config.yaml
n_layer: 8
d_model: 128
experts_per_token: 8
activation: "reglu"
tie_embeddings: false
Below are experts of layer 5 (counted from 0) of a mixture-of-experts language model. Rows are named router (the router's row for the expert), gate (a neuron's input weights, with its number), up (a neuron's input weights, with its number), down (a neuron's output weights, with its number) and show model dimensions 0-127. Each number is 500 + 40 x the weight over its row's rms, rounded and kept within 0 to 999. Numbers have three digits each.
Before each expert's rows: a language model's description of what the expert responds to. This comes from a sample of Wikipedia text that the model never trained on.

# expert 31
What it handles: Coordinates and mid-word pieces
router:507516547489546543579475478474410525492447561571525523470505440450593484435488431495460478464439523530492510500459588534472560482389473473479458502459528479508466528538495484489549510468541454516515453550491505440481527470507471512459475510487510468512536548449553482506480493520477525496456518455509512573458468454404478466507496479486469530537590444446558502430510468480556572521519
gate4:481541489564573539525549512486532543527480442524497447496455475462497490522565455518437456419463483511498489528547569514469482475475453481459536518484486455439516443460516556520488458469515438504520545479472503462522534527511469540476489437514493491537542568495488431443564528437517500508537484433471589508503454469483487499531539458534465521617556523497551512482387452542544503488408
up4:477504485443544527454494534486474601534482420517537520502410493501525532461521460483480490430414507453490538537537519510518586540463470485517562470437526492533523413549467538440476471460486448516512459540499572489469567521461482555541498555433487473532584451523455499442544487529483451542469493526473513496499449498427492528493504416492463480525555539443495505473532503489557509421467
down4:473508447414510507528496472479461516569511459510460509495488554420549465500546548444470469541525413481464470531562539507496526432564489461479543506488489435557489527498497557515537395434494496466539558506498547526512420494515487487561415415430531448512541556557530487484461500534475503522445461532438523500471527553495527496431470475535522505416508484517461435499489467451534516486496
gate5:453506552502509476542511549440537509494413538523553456412568491444483449440535494605483468554528487559444557464519509482376506510425513473476478462478460453476470514479482487446565499457482473464482464519553544523519525483462554467510472542494500531537453507435538464537483562502514516461521486539467456541512529525472431490530521531470469532484613508537491483467525537456526563519464
up5:518534494496545532506514547470466511537501535480572522473464478501472445442542515506537447555477480492500509498485540485464493547467492463502451404501419377505485530424490480520555542477516449477460481548473519505509496464546482496492529490407476546608463537524594521496467551530412499429509496538429501504496543536511499437531480531479474481581610522475546467479501536528525511488541
down5:472386482500526459480508493440533531484438513528483482454506571461486525443566570522494550485554477489508647475480423430479527420476559484493496474498476518473471581492510532495553480463502529442504507544462470491537477527512478526557504461508454490480454417513497527563503491459504488475479505538510420484509472466578441475505479546487481531470514432497514519447594538516445511545504
gate6:503528513491527541520536436513454571489527490501502462459469517524522511529578529484491453509473499502605548510532526508481565498503504447544459471503476469540532487539541524514553551489545496541494519479535552437474519459508513519509460504501539484496560578525531558597524576440539570483499416445500540535442465500553538429468398477556523472423533449514511485417541452558518471529502
up6:521586526551497539574530502509469532520527508500542550439477417504472524472509572541486435574517408450561571558567536596411475456464463438483490542522489441469455533530456568496575496554572503538515543487521525502488475469564565525504463496496485452514495479523520467494486500503496544490516590479493500537516468508519472429505506532558483511449499456516480466469472519509535460449517
down6:512603483431478433504433420536556500552544469499513564477480436484543521538494491455511512514515456501544510504521469487428525510475488473514521487535480572486563546540429511551469558488593452489443456550499513489484490532526492495485545495471462490564469479383495472433462502540505539531515527506438537442501496508483549508455536453444484517549543515534507445490517486547533382464531
gate7:428486481526514533503526516446471447463461448518505516512495426447564479560479530428396486511445547502492530433365517505473508507438484512411487451576518519542525508468475463459524564447547546519496561523503521493519479554491538485425456472515526433511472524457415440477545504475493498507532454522495508549428506503509486512503480458486538497506474506502469491494510414552498552505418
up7:566554486478508473518491557518509467507513558528496481530584472499452556563514485562554403535590503561571462559454387519515495457460532531464507500428538479501465548480510507496514532465550524470492537535542492524525440502420487436478590505481491459500536513550557563488529534477453476512442475526489515545517511468513500455405556489572477493499504482526453449509501515473535434502490
down7:535432501476527577504462532489533477498533569452491499612506464532514522539461473511525512508585554498536532516452409477513561482601465547467483493484465534471507521494478475466482478493483512487550575485462504576454447489462489488545531436457559463510492526422547489472558479483515497496482470493584545548552520533447485500483481520528547503481379452464521546499437518445452489475548
gate8:539477449499503471508457530458491512543504470505407523453581515484556512475481500465421550527382549512470444539452494514524479553437454519543472523474534533545525479458438483472471549494477496495493538552480449517559570458442542565461503498502501450542550520417553455461500484485494451479463506433503513564443461560467477451465537479455425530496514505447508530473432567477552484492511
up8:507483492534481486508556532545551496431367521534531525443541504480479468545483508591516443486554533481505600502496523461506479488530516465556484501534501516439490511561521526462454543465568565502488474520511445489497474523518484433543524468460519505495453528461445446513438475423550543570503545540454500472467537404587544505491504552527550456510512482511478513455442515531482454559551
down8:489461469498525521557524490481552495536506527486480436508533470490515513474478463483483482542499520558504465546531524498515484461493502530498441472586454557436542573547505498513462507504506457520472518544618484468571472515518548425495483399474472485472528475522479518541444459529486488541496475529480597418378510473482490467505462555473441532475506492608588440509479489535472456491553
gate9:552535478518531545596498495470527495561486463566494484494518503527562481500469495463518444559531491483531485528529497483492522480472511459381530528463482480499464498494435449468538438495589484446488508608396521502479540451525547495480485515548429469483521533495482460524489491519509488465474539433508454535495457451421437471473575498484449565527481519428522500499490451441581503476570
up9:530455537523480416484416510473542437480488471433495535534483522485511614484440525506489479463488468448511475491584488500534508473507425497486402486519503579517569492474536525484502531499473516448517573488456489528487500476518452595546521451520486469493488441554452575500454383537490558548493477507491485510543508493519528463487501554544499416520474514429489569487510460538474457461506
down9:486482500534493547493456536496506522443487407522589483489580536449482549508485513488488558468430507538560464534445501539559512469508501474468424482475547529555607499457480577527502507482458413517441466446463538485460510450436494532549494508537524461482522568551486541459506462494551537513513478488514517513513485492486550570564510382548518475527521501478461477522449477510415501546472
gate10:580521511524510586542527469513509531538469452553460506505527486542486579476462433473440529484499466528492498447536518499508489492502492533445531476523458493514454589501524490521485506441531440557496493494422533534541610439482510513459493462512547520490439446521476443586490472481473611509601490533533495538461434512425479499491444409496536521507504435469511540557514512496491495477464
up10:558574522487535566493509511498553534543437513499471494552500483492476568504540427543487575514451437537475467469478533528414475491491526540483478458547524534542438592509481454506543467524582471532577473474501488474522545439496460495468505488494593491499451523474469541539575539481547576455525523525560459577418448462486482425513500491516531540540473512443521513499467514527521560498506
down10:502473546522499536509487471528520578506484518514556538509439429531540480511471508443428457516511436550523521522537471467542491520471478483477528442558424520553514533561576491516499521513492468540539481411488486526527547442504434480505605455516602507538516480491436556551474462505424533514467551516537522541446527578501496475508520557524519506522568430510447526521541481509473419521551
gate11:475491477469514584482529531482525556487499562607506542511492511457524506566480433468485477487520483526510471549483480513448567479453528523456478492508540444478472502409534560550507442480521499532498473489518508455542458419530464493538477576567545478560520572491509522516494436514455555462526559565508468551489470436411460508509429428480491563560504482505470490447475457509514477567559
up11:514438515473497495417473462508529454500523515456493472538496535486507519535476532536575471584533464508479529486498469428472484548426476508542520460474499537490559484548467470475487517524561524466426545448430484469474535537442482432405448469514561520463420518440505435423435439490482570466490502476583502534459473508515505436436479499483467492446488560417547482499529483486485527466522
down11:490464552560498534525516523504524532567469512399496525561498471502397451521496545405549507491494464458526443599562514517489492486543437510498506450541546510508528555546458460540461541488507475448505510520524560422448499498475491481464471445495473501484454516408496466550405492467553551484546536504495451503454526517491507514467471536479469533522464498506468444561462551570469558556471
gate12:435464517482517511560529508469570486539495465510528601508458437524505427512578452486501462556449495541531505471464585554480488513464466504489508459404461480488483446513509474531466482508501479481534573599467594541500451510541521547555469536521486491463479527469484560549419505475518470519480401519497521472446468416447517518521529546520470522562565454478468544497493482533534501497492
up12:458489484386528457542556490449428533485456452475574497508522484505519512409517556509481463549507545475399496512527473527494487544479533491474557481507503497495471484539556498470498507413464507517499506488547471553542483457466496565508526526491526497509479554501402475470448551522402466458536581520456532438554523456455422481561502516468502520466526468400552548490518456501478486510473
down12:572447498465525514494502455546422546501421544479460567562488516506454618433518490447530563541553528508520517517537539523507440429573451466460519475548498493558457617495542442442524521459467566495557499485550513500451514464484465462511511495519525501512437493512510557466509483433459507444562460537450479437495502536477499578493480484514535533474490526518497516480460513480517486501437
gate13:481566472481492472521489504423522547426555531526527512504502555486523495508477511508505516492492545644419487539415556517512513549513508549536466518511496494522493616480430417475514414579575501466492492566524523587508504488541477524446461489536511442468510508438505510448451449536521472496474460453507553536475482492517556459510450530542527488519482457500535511503505429551475489532480
up13:517519513537504439447448551492457487530482484593515479482487485448545474497419541522440427468456423523548489482519565498464621498530447555566470466561481511508492518483512463451517467504531525490511455483491539503491527516576490486507576432558574547498523565495533494566470516533547475491555506505460568514461522456524446438494518487507490452482431456484591486506478438478498552534499
down13:466558551455474506509489481503559554498531440432520478504512501467534427576476513521458491525505509549547519539462502439470547435517597474559503490502480539590491466536573489482470474479565530499494564517510439435542511528545475446560512528542546445511416492457489444467506543555485525485480503453468425530515511471530538481467455520515507442452511440543503483519496433406471457528439
gate14:603475558442489561570498554517464473518540506481482556520548471478607505496485479506507507496513473468531514527473538553532517391509465437514477494462528523477448540491518459465583537506508503532431516480447500458519498484506484533489499505454519457422470573471469464517495533539507541457556543428474563533451551547467559419524513534474465450532491503431470509415489537473578505530515
up14:512449540520487470546558501510488431504446454518517568516563459455508526442516496570539563480431550582526472529488472514403539443491516451478466451558512510486479523455547537449550524494522523441543478523548446498506589499508429450458467469486497440496529520481535521498462442498492468552516524529486510523516503450469488515471524518546529435604441552492454486537470492444567590497518
down14:489449483589500511512476575566484542550480489486462511530497420477527529424555444492510553493481480448504453506447478466472517507562526515463443499486546513600497490532494491444501510503520527430571438454475548452437506498485565480449516514494505473451516536421477506505410478443432417579567496512544470507523472524490571466552539482526569493519508532564502526543451462502511477519491

# expert 36
What it handles: Coordinates and word middles
router:435545542536521542492431526482545567480449534605516512521467521519608456470536469472472512528475511473494459475543530540450484516493489549519490561502510489517548492477486549506536432431543535463505438523421487494451516416523448553478465563473479536549512507460490473513492434523487544526426475478494495623470427474434474480491525517525506495556544468554532543446456467475526504492546
gate2:471516502556510523503537451509495504490535452584497542529431579526574529543563473473501563467447474523526459483512521514433524509554460456471561506492475553480492509480561519470483479501538542527501454490504552485470514510539490495511534490440495519501538519466520522539495459525420541521571473458409442563457501423497454495437516506427548551583480541527568540508477539391536569465505
up2:525485487448549476568432483486485504542469495505547444543462499485424484550451490509477496528548532523471463470542522515515471482406516476442446576531519544441465482525497443496451426543503514547479469540417585517496495460508423424445431513469474493451461417454462572481488486477544494528539537509560475538542434518481530483567519493450551492443508540492507527490535422475481520526458
down2:479463526511499531494482459496398469470513520515501550423561502475490569486560474494511465499426545443469512545502514529471549530464546519587460484488456518436544584436496547557438486539475457498508398506505515541506521501476483471527434479539497462513474515508569489554522461484445521537598499457502505494536522443443581565526513479492467460471508436508474480558575556540485543531494
gate3:443536575487595515542507507504438600371488492543502515495497485571535458486587459447461550488533484501553494518540516494498538464501492491447545511503455560500546449427471524478490480575543481445548549496496538482548538474492454483488444577498517500541457518495475456496494456451569475513463510500499472545484480564453495527467488491523522453535447396548485508474454462475473465499449
up3:531535550444532507493507552556528552515471470531477527500549484559528483493441468463420487479524548426612553502543520474430533488574481491528446465468477592506476466553495509474493440532559461497533500465539487493396526419543508540532436461484496507492498501481477469475521551410476531470458534440509517599508482539516541510445468468533533523554464481504512530481544487477545486573509
down3:515559499396523460512525528563515533566523526546490488497535569519522532530468503460464560515525505480457541495455541514418551497581513506505479555465477475497503510510525458490491437519498475456598536500475495575479461508524541517564524422486514504532522509431474493476470510574529506539445620539421525462473516501539519545443557469387517525509484553507516548480467535458503561507504
gate4:441516477521549490442461534452520481450425428451467419532439516517535497494514478532488483528459529493496502507503539476446491551545529509482535483520517568519481512465467573506394441414459454401487493527485494521517514526520548568520477531545523510489505487510486489454571454499460452482526412471524614473472499532471409569486467452483458490572550497438501504470480523515469482519457
up4:515499443544471580445550556464461496500570495424556488434588511523490546499511553464454492448473508536507503457488464522608535473509421473518552537465485481484536556579534503501463482498483517474528495506522590513442484475423453477480595560458485491532443441527458542471542498508554440529452511549462490476430525488527514409470465500501499494476530546513440525504526505512525521457499
down4:469487482465498539483510461491462512492571510505474557457446511559537483457477516511447444444506432547511510480607526503500456502497459523495477483534482519506555520553548535526559484506521462548486495517506519468531441476521461452447526560438498487545480490550448514498398443522549443573514520494471470433495488473459561385450414529567501443440574485513477546505462462476507458474452
gate5:480526517561477455453526497511555507505408489507506551481534477479491485503585535566483561523472553508531547529505492543385522555485492467540538454425514489458499487479405428560485533459491500513494408511515496584446520511483522490519478469530471506520547526455497469546523552432531439481489437535518505523504466503545435517445554555482525501492581467580511519524530589477526452498466
up5:516514463543522573519525475499574468487464542475505535503461540556513486523552526523551519538382560432531495468578506513453547437543509465455536402462474500463519546531504541530485501444545572519510453504537458518482505423494525518427519475496514534577547525476521433509487492536544428401581554550515506506522443496511461508453502472494489562559496510536488488442539530494511490460512
down5:397428510508474430560519551523492521451521562456487506495511481443483572432548478547521541509484506549541519496584450452481455483555497474527564492493466456514443572494472546462565462522553509494592487466453460488523442465497416456493521500486475501522576471556461481475492512470585415495518459529511455488533478434485483492481448523513509491473522480524465467579516539516557493443488
gate6:448560510501502542469493465434583575430399529467469536473463553569526509481541522429507513476501498541465520535473511527527503449559549545493487465493472525466492510477510567522503489429530456476485476406510487498470589473571442541527455550466531466513544474456498491512528504523532510504504440529513530536455428469478494544545389489563542509451516445510484491499481409532506470505558
up6:488523509475540492544544584394521508549540496450557533480499488471534473408488536491454486551509419410534513531565552580472465495490478527442476460448473512467499514481511508506519590491524445513488503469477524424460471427499506497492520509444503461591434527454524446443495467508442500523509533455524525481480500469515495435452481462521562536485442478549524432548565491494514439527542
down6:514498527466558512534534545494534476508503454536502508453515514498526452505514455420549462457479493460494526513499534497461489449503507549495504560505389544506554516427455510535418492456554467524508530520535516469502387491499565456491371508423518479492457540448524488494517488542503517472559538457459522477485586527501509484477520567425455552548490480529544518531507560412509475469576
gate7:432539468464489541462488534467504603459476430502509488535497511518550461510569587439511473518492540453469458441487512520461522525504494531459554438470475503479425485509475502444496464454537465497460525527474499496575456441553434529475496531541478549543464471519462400549560483456493542500550455502512492537474545468461461559494431456504533547536504535483507523535475386505500566433469
up7:490496522463486559547556451514492509463488486517495444528463550548438492495597483582479433523517550495554454558500461382480483510491594464544545554475491526552445514491480473501470511476587505428486465473492418465450494492489503500524553479536472535520472565503560533512418463461541495580505536444454502556539515444466513461414478519507515515505467512504519498478507497436525436476508
down7:499462536460534548537487475461501472523554529459566535553546559512518509526483568490526445536521498461524447443460522454493516501512498534556546509468507572480490460561433535530468499524483480494552503500547511531509542496449515496484479531579522532429495578426535424488550472495571600519453518501521460615489497564515436492452507459515475491474438489388453562499528514495480507497544
gate8:473549490526461454520531490442569498575444504476445488429531555473588506474482517451467552434528549452482453445491446518531450485521474522498504438501543491522508472527497459468543536445498483462470453504455434513507556463479509578511456537486491500549579481407509449501494504543475528572433534473474437521464522517484440465437520513532566585510542517489455500495454529453514432490567
up8:458488492582493507447489553523509522493459552449567524525427444525482483550504468531521479563470556452503560431472525453460476480522529470538553489527518587493486510504504484437480519441458565501435494537463477514490446525501486553505578485486552483537504441412443513529401459481507537519520502469526589439484536476551548505491370509538569498507498504521511549480480507533450479485503
down8:508510490523514519567564535459513433490517503589528549467488458476535476493416468503413445474469486510459491463518524487481491507491509497424544479521494482428640501485492559530467511438539463531525543586502479520495466464537475473511451483494484543476442486525488465508452504542431504566578484468462561524498469512521486468493435527532413462458532504524532608504427485555495516512535
gate9:535542552475500506538524556476515531510459465556452501478532450480509423535558500417459512493537495468477523534478493515467481526512507488473450544521547466508464468498470501582508482378560565458507498529463500463419537485463564455511473492556441504564463558576531426536465508517523522488462470493451458518477501505506427464437563510476522502531451544445553551487525505470566392496540
up9:476453542547520456522487550418456497438487458518541498521479573491460556418404500495486481520425474480519433494571522472447475526427507532458439474458500594474503514467503512453481590515486485441524535533543465497545558500534538533514508459542498561452543455513453569466439467475485490544557500540553496525456495514489470462499484524510451543519459494479408468540525566512438485519474
down9:528454512468480542552519494491515499449509461513499537540578520452498566469488451578498471487445504503500475572460583486503533562467514513452501496540506529495458518465528508446559539502434414448426495479464497472452491492459488486579490457504532557435516468511503538438500427509470526479505422527545507556478515424515584467583493441526492575584542504491509557458465519461490543527458
gate10:438495510551466456492455478455522447513519538502595444498522534466547564533530512498440479493521567526420464507490538562475477482472497506493464487517534469525509523436405479472485474426553541498477534521405501548528522504477506579424468565527503546563449466446514450522465435457511552590571515463527459505485446489470457483509414445481563492466474504484503502525501480516482499436524
up10:513529496581467457507487475475469480404520540484468512494494482443489472537524467540509508476481480448492477471548567561471453520472515499441516508528498508542505447442424490426471426551514541534530507492466543571495587523506510515495430509504549458525510562488472489551520443529483557512563496496543437529515498491536546495517535488497456427485405474531554445563397520412543541538449
down10:473467453466533455486401436451513461400500554512525509522516498493484518452467492529439469461461448505511492513533536492606562475518486477532527508504470528449444506579514490511527553532541528573505439455467542496493523522467453439480495526515533372482533486567520570539524508551490585485487494483542523503447552466453525474480506480493548493460507491486451460422563549544501444534519
gate11:489475529488536535549502464519549552503466478597473564458529518517512558501575390487497494463505513475437558503485514458538536492502495553473521527519536501497530516442526540573452435438478531475523459481483483487566451455514495478509434545586562494489508522499534449545537431462462569490499485533469525549531492534453430464549513434579461556542449444527527500508454445458562477497526
up11:540466515430484513518536468500495475480512485524495524529438533586466456475522420452464488539521480565447475454554492449517458511536489538544489473511536444489524448474579487480397551375451529537492459486432443534515499500540506413450518482548530482526477601443484503460467460524530504534424483457508532506460529522477511485543467433456505566479485459507531480537523455483559495549495
down11:525477511503457547542528591437493485436493438515437516482535525537498425565568505500485460579522520439425503504548472471479452586633530433489509472496515436491516484505534434535435551521497450529480555508574531496501524437442515427521523542489461554463468501499467483513443479515558496497471533509530536499494483517533509550509440474520520531459507503519471490471459400524483516471540
gate12:459441496501513545538505512470544503505480452479538520515494544566549499474541450451435479556444456472515544500514570545385490539477457510452453483422488484491536480450519509539466509439562501461494516479475496493450514431611526559496443528480467514547561552472474545524474457446448564497467411524480494504440510485557533506514529531516495519491544416505495549478514430435458461486542
up12:489546487443426506448500472472422518532477452450514533481522425463530496500486571491495491570581532527494463533462473538492520470487525507549529491508563556541468526546552428486541491498428551528481525462521487514558440528386498444450444501531551496481468481550495510501422538542541493494543559527526441475530516431584469519484485490502443425528534546482539508481510541527585529510453
down12:562485502541551553484480476540464476518465532519509460536456496511474473423458484466543470416551496484542479469522476554535524495561515503480477476513533441477470579478488512512469504478455432511625478431512484484575501473512444560464550479575483545438475477441526491470486528462478557495436501460549503463483478553475482525544424512523554521581470417482541475442433524509508580509486

# expert 41
What it handles: Table pipes and stems
router:463535511565526518498477523478519495476455503514523512544510458532544432385522529506477476546509595571512495481526572581457517516420466547571440482495583496434525547532507495481483503487536502517461485564503513462474493467461442503469404506467494523573537461432511511573499505518489473540426468519482537526483518485498446381541506481521489480553542451482506507466483570511469541460473
gate2:460465527524545509490504538491509475483488447511511535476462490479583468443527454506449546469538482507529489517445527489455502485523492537519437582515543526500441532472499502462538550484520583452561475538548491505543485489552526441487506461380504502540477529556524498537516509580393559500512513515454445511489539465524463447508565479460550452526492488513572484487515480391543516388452
up2:493503450458487464513516465452545542508487494505508465487485575467466530522441488424539486507446519454536582486486489467530516476502531579470466519484512530567481509496452425472515480516448499549523469516459614474502498530432443473465486508439430524441484465447502576499487462479476448486439533550485485499521369563526523516502499575464486535468554507488449494448568465480494539588469
down2:540589474494514549450469498462385506518472483503539526348497473438484513491493488505485459428503527459455529508447455508461548472535539507530539489497430567451510528480478496474471515471524521489563511536499514528474535519546497502528456470443514554500436415460527481568400462485435473543549520505502484432551493520489506436503504532465520517453434448482515479502522417471522499504450
gate3:536400544476595565499528512485475539525461498534588567495510459496539480524562495479497527468442578519523482484495487557507547463514464516491565521464568507489453465528460479503413462447511545523576516473500510473524517469531423520509431575427544567528489472484511541551514521482550503488503459548541464518476528477528579500472446451473534508445514444445549444520497491549522439460476
up3:516502473422529513505469483509501479540511517431472485491547488518482472596454407551499530506532503515526554521467570512507491457534492489574422512518509479456471471492493541428402499500504460574526554515526523515478508408525547557491429482485497555464482533571504508477472553463530503494442490466527447533503483593521529497494496479490460509568556555446470522427563558520567446551455
down3:606501469455509479467439486511415522543525524514507485554526483517430469493482565479517458527540506502478512518444517520474536470525453463462471462480505504564489478491580430410566455489502498463539477547468529489545468519510499535623465500449488480492488517487482482465516462561534561430426496517396584452521537439520530492488510468451494505513483471496542498467525555433491571494559
gate4:502529455535509547523531435515526548543465476482437512511474512406532504485501492578498515560524478487485527547557484514439596500519457466478472523586472457379597565480520509499482425451543476536518532518469514527472514471525527544507510483520465500529501494478581465544540523412551490546536492525476564506528580489469450472548427475468487490512541456543504428508432523515547499516497
up4:520465413537520496503549553528586525480461554487451457534447455528494486393553531480486439446467479489496551524476460518566527485542486426452523454537525548550564463544483490464484445473536466507503556517464504499502583521435495505441478499488532588515527415490526502535563522552513411484486517582438460518495510489465474505499483460480460473548523461462407532499491496485509458508460
down4:488523495470471533503535503473431476548489448532484471500522523558561472489569507528474537509448453457489560461481518458497566513488470509444499526516484496558570479475431563553503469530484451462428486510392503561540482533523507455467488511481472501514530520522550457531525527586497418464497481490506548426443570585486524514449472410528518493419549518537517436451467509508552461458444
gate5:493506512487565416469526518497507536461443489541503530534463545493478493483530563574549471562481513531508520553530526477425443531447507492591469536486511458455544536450425436488505498435516471401506528558522478512514456476549580514472514511494461518559431478461576458523543545515462513430444452530521440538489515469517410556538445503468437487476515468522526476495430547504524505508511
up5:533488480496553504481478482442523546499507529554580479515480546542473506468580473495511575486481516433563458522501509427459470441486466476498438506576552461526524534502523470473483517465510546518540512514458447470464503453471525518492561520374450468576491513537531447529500523526533499446536568561517488491463447506491417456478547517512402541499585531462452530478490488551447574508509
down5:444497470497444439430479512461537458497507473498541498414498555417476517422560392502484600461488500524484547517557467461455483499484486558506553464448479480518469526500519488473546480491587466457434507429410458451516512496550466529521480489470433536486459420507472498603484520478502464512512479518554486509485470484548490479450462544469453555442498487502488462513483489470475464512568
gate6:478515532505535499454492400561538503456468520466466550504473515536552466492532556423501464447593459487579455522494444526495574575554551488527473521468520551530508535446470480460482518428551484556467505505571468527416465544476462537541498513481479464472540416497461465553535481457561502518470461443422481570508537481508507504515446533531510479459510475578510491485548475461500554458498
up6:472549528565460525545530620446514563548529464425528433434513423439429460468506468502507483575550472483463499525553527552471468487507486525525459460469483505505476458461518523490487507533484464459533519494498483524499504521519477508515604512501473528498470500510567448429432486522481568470547563508486443511532461588522511436420476555570513495508529473493427534542490507553526475525470
down6:501515485506504544469539514533538530507435467487497519553483510523567450505555484383527510501488449514521468570463500484550500505542541487607468548520523516503543546465450523501457475482436482565446494470537547543533490533480406521487516541461472477539544493464565465462495485560523555488505476474501492463533508393528499445509519570397591454521510523520559467546477474527562518442524
gate7:518494520439471531495552485457482477513514461514496474489505473540491439592567532558464458478584544490472431466487521582513549518480460431540491512476460562396437451490429424454487517436525504513461535555488496523505461540415538543546451494517472536471483467441537497530539562486483512506536458507492571484479496515431462438497489458541499436483526548567506440493538450473529528508532
up7:515559376491512510464497538535462466495588509533524405500522476482525456474498510494464523441555489448528487534438476425458531577551538500504574475519468549556469467454493483499497513513580531509520482495498419476533454434556499457520552549484524466507474562529522573480493511540538483505455505544461422522461539501494461492416515497537520482514484490526510433430512529411503444518459
down7:596554484539536565502518486506547472451404519478536528552514490567503502518466475511478500515549526498500555514511463556549469536507440477524496571552489482498551465474497534483479493540514499468489490471483546512457460573497557518485541493562595521469430576460546516491579558472534493487519402498523497540448547529427427432494482535496564492531504443455531528559442483528443544475509
gate8:466572484486529497486533529400490515490463454478513520544550495559540439470546497493498599472435501487496438460485532515493511465533519498526473472545487519477523486456487459472518468482496452496488587591472472506580530455495461513490466477481503503537603501401539489520540526477475407539423476451488515538468533562471458497487539425481456526498506482536514455503504630454477491472449
up8:569463512595448494480495535529551504488425524445480529459506474480551571529534540551481492464494552503476594427453521486546505532477502520546528474474526513497583550527522488465553536458439545460518461505502558525514521590510499501490509508511549522447511483474381465452488430427442507512548512497473500505542538435509551505471424541518456464502551477511550537560507531533479545447538
down8:486522430593517459570522546565506523535469529480481491480514506472488532504509503539441511521460541474453496473474519558513526583521515527480502521480489592464516459522588519515496536527554467511458508546539579494503516518439488501482443468488537497361441524564509500521513494529432440501543525563522474476519532489474481499576470498517483502503569465584433475531423436471535448555529
gate9:530536503506578482545511501476427475548458444500518474548482516475466515407541541502464494543517467456529486499510507578428459489513498431491456487478540535497431535504505477506467500481547524434497504552460479509535556538551503488497527555520457494494484545587461461502535493502461461426537497397446517533530507498417428408433518524568489532576524495484550527443546506534538436453480
up9:504491556533462409534545458489471538460538508478570460490507448503539509452489516465420539481479470479481447505497578478495528582475475526468463493475567546465485527538465560477523556523483524460471539523487416500506474500437480556471529545429469593473547530496486605543461519467561611582462541477497472485484506509540566492567479536467461496494470487526500508548488468451495457544491
down9:472512514488532513506507486510419573512482483479522437476530514440497525441518446405468539546514470513495451493535510523437566514532529492497531503495539552544461555549504583549530472543478466512476493477477481488451472592475522485537526403514576490451506507567512530483493473581530526522526532538580419533511443480524548518530489448473464476523515478489564547441397488507474503428430
gate10:439502561469498471538460457479516482521468448516537519492513547582494553493517529490492460528491521466498475508489561496519452437476392547523527459532497498499521465446525469521428434444527517501472481491462502452479507469488483592504474494516591568531451521497499458532403469455490482495541528471505510548457489484571544460456412468426520491563480414433440530549472541497496430524444
up10:508499508496584552553464525528524516510519422449489518476478511519547498511507444511511499520504493493491421467483504553468491482575506563524502439511530471476496505478478454484540409529505439490453458531579563568439533490495472556563481544448537547510490521496476511528522481497534519548506577522496453539540516526477508453512566450488442477499426469431459445523442590518580557600452
down10:448515550491551440478411413490484505530537553462500525493427469521545512526511479502489417446449491504538421530503523505508481525508473547537548517499486463562465537499458579537549580564488488515491545431516485520604521548472527473565546540429501443487499459568402519495562550532516497510524482433474462481466438485520447492501500481560492494472488489467490496516561545544463498552508
gate11:473515484463424594448554528496544570548492562534445510516524465514499510505455482495486517502538497532515528488452477533528542468477489472552463518530524441485535502453498502485539433513538513526454491433448519503545540470496502516435496500585587515473479487483609500535510465458454488476520494576494466550539482448490450505506519459480421560594559487539487443444419543421534531463456
up11:537451449410490554497605528450466473510457454489464533522544490541537494472529476537535482535481525531501484458463495467437547530389509499521478453532461484452553528543433471521458456430568529459491532420519489517519559480455534474406499517549488531523529525441500498451443440499435489481566528470536493482419523533549537463515449494517493477516537562511472497456473484449480566477526
down11:534545468507499496554473515424485457458493458488500452510594546443474472539521536508563439465490497485498551532493552470508496503580560424468563569462455492498501508584439434547520536502468527505508532519479556507423491558479491366556563445510448499446499488522448487475506473472531496459468505450568419442478503495518450506529535462533541494484509497522488463533546533566488488489472
gate12:466544574536479503533528513455524523476499496423483519600539460533538473503603555528534492518445439506511538487488564508454506551453519524504507432411532498512502489461463482512483481502537504450543467567515572525487468442565584538476510544493491531551503490439508450586472534571431455535515500573524522520494484456616487494490478546507525561549519482512458534454485496499473465490474
up12:532547497532436491521541435498449505525494470504524522573571489496529495479498561480527435573583519548484520475526503570423490578526540476437489453556483491476472457505566546512532482524564495496466541534483453529574512468405516472488477490446493496521544475543440476566467572506441530590538501459494518563595481483512444445521520524541469550481494531477526539478510520577491499482492
down12:519469475454511543464491550512468525524431499491556458524472524475477489453476560496535529461450553493492432506532502494528446533541506475446490517519445528487471593485537522544511562468461523536520501481656502419520586526434524504467424483485494435467483504455540472538573498492488531472519442556464498434486462525459408584531498549525510540525525523541534492497427511481512539513528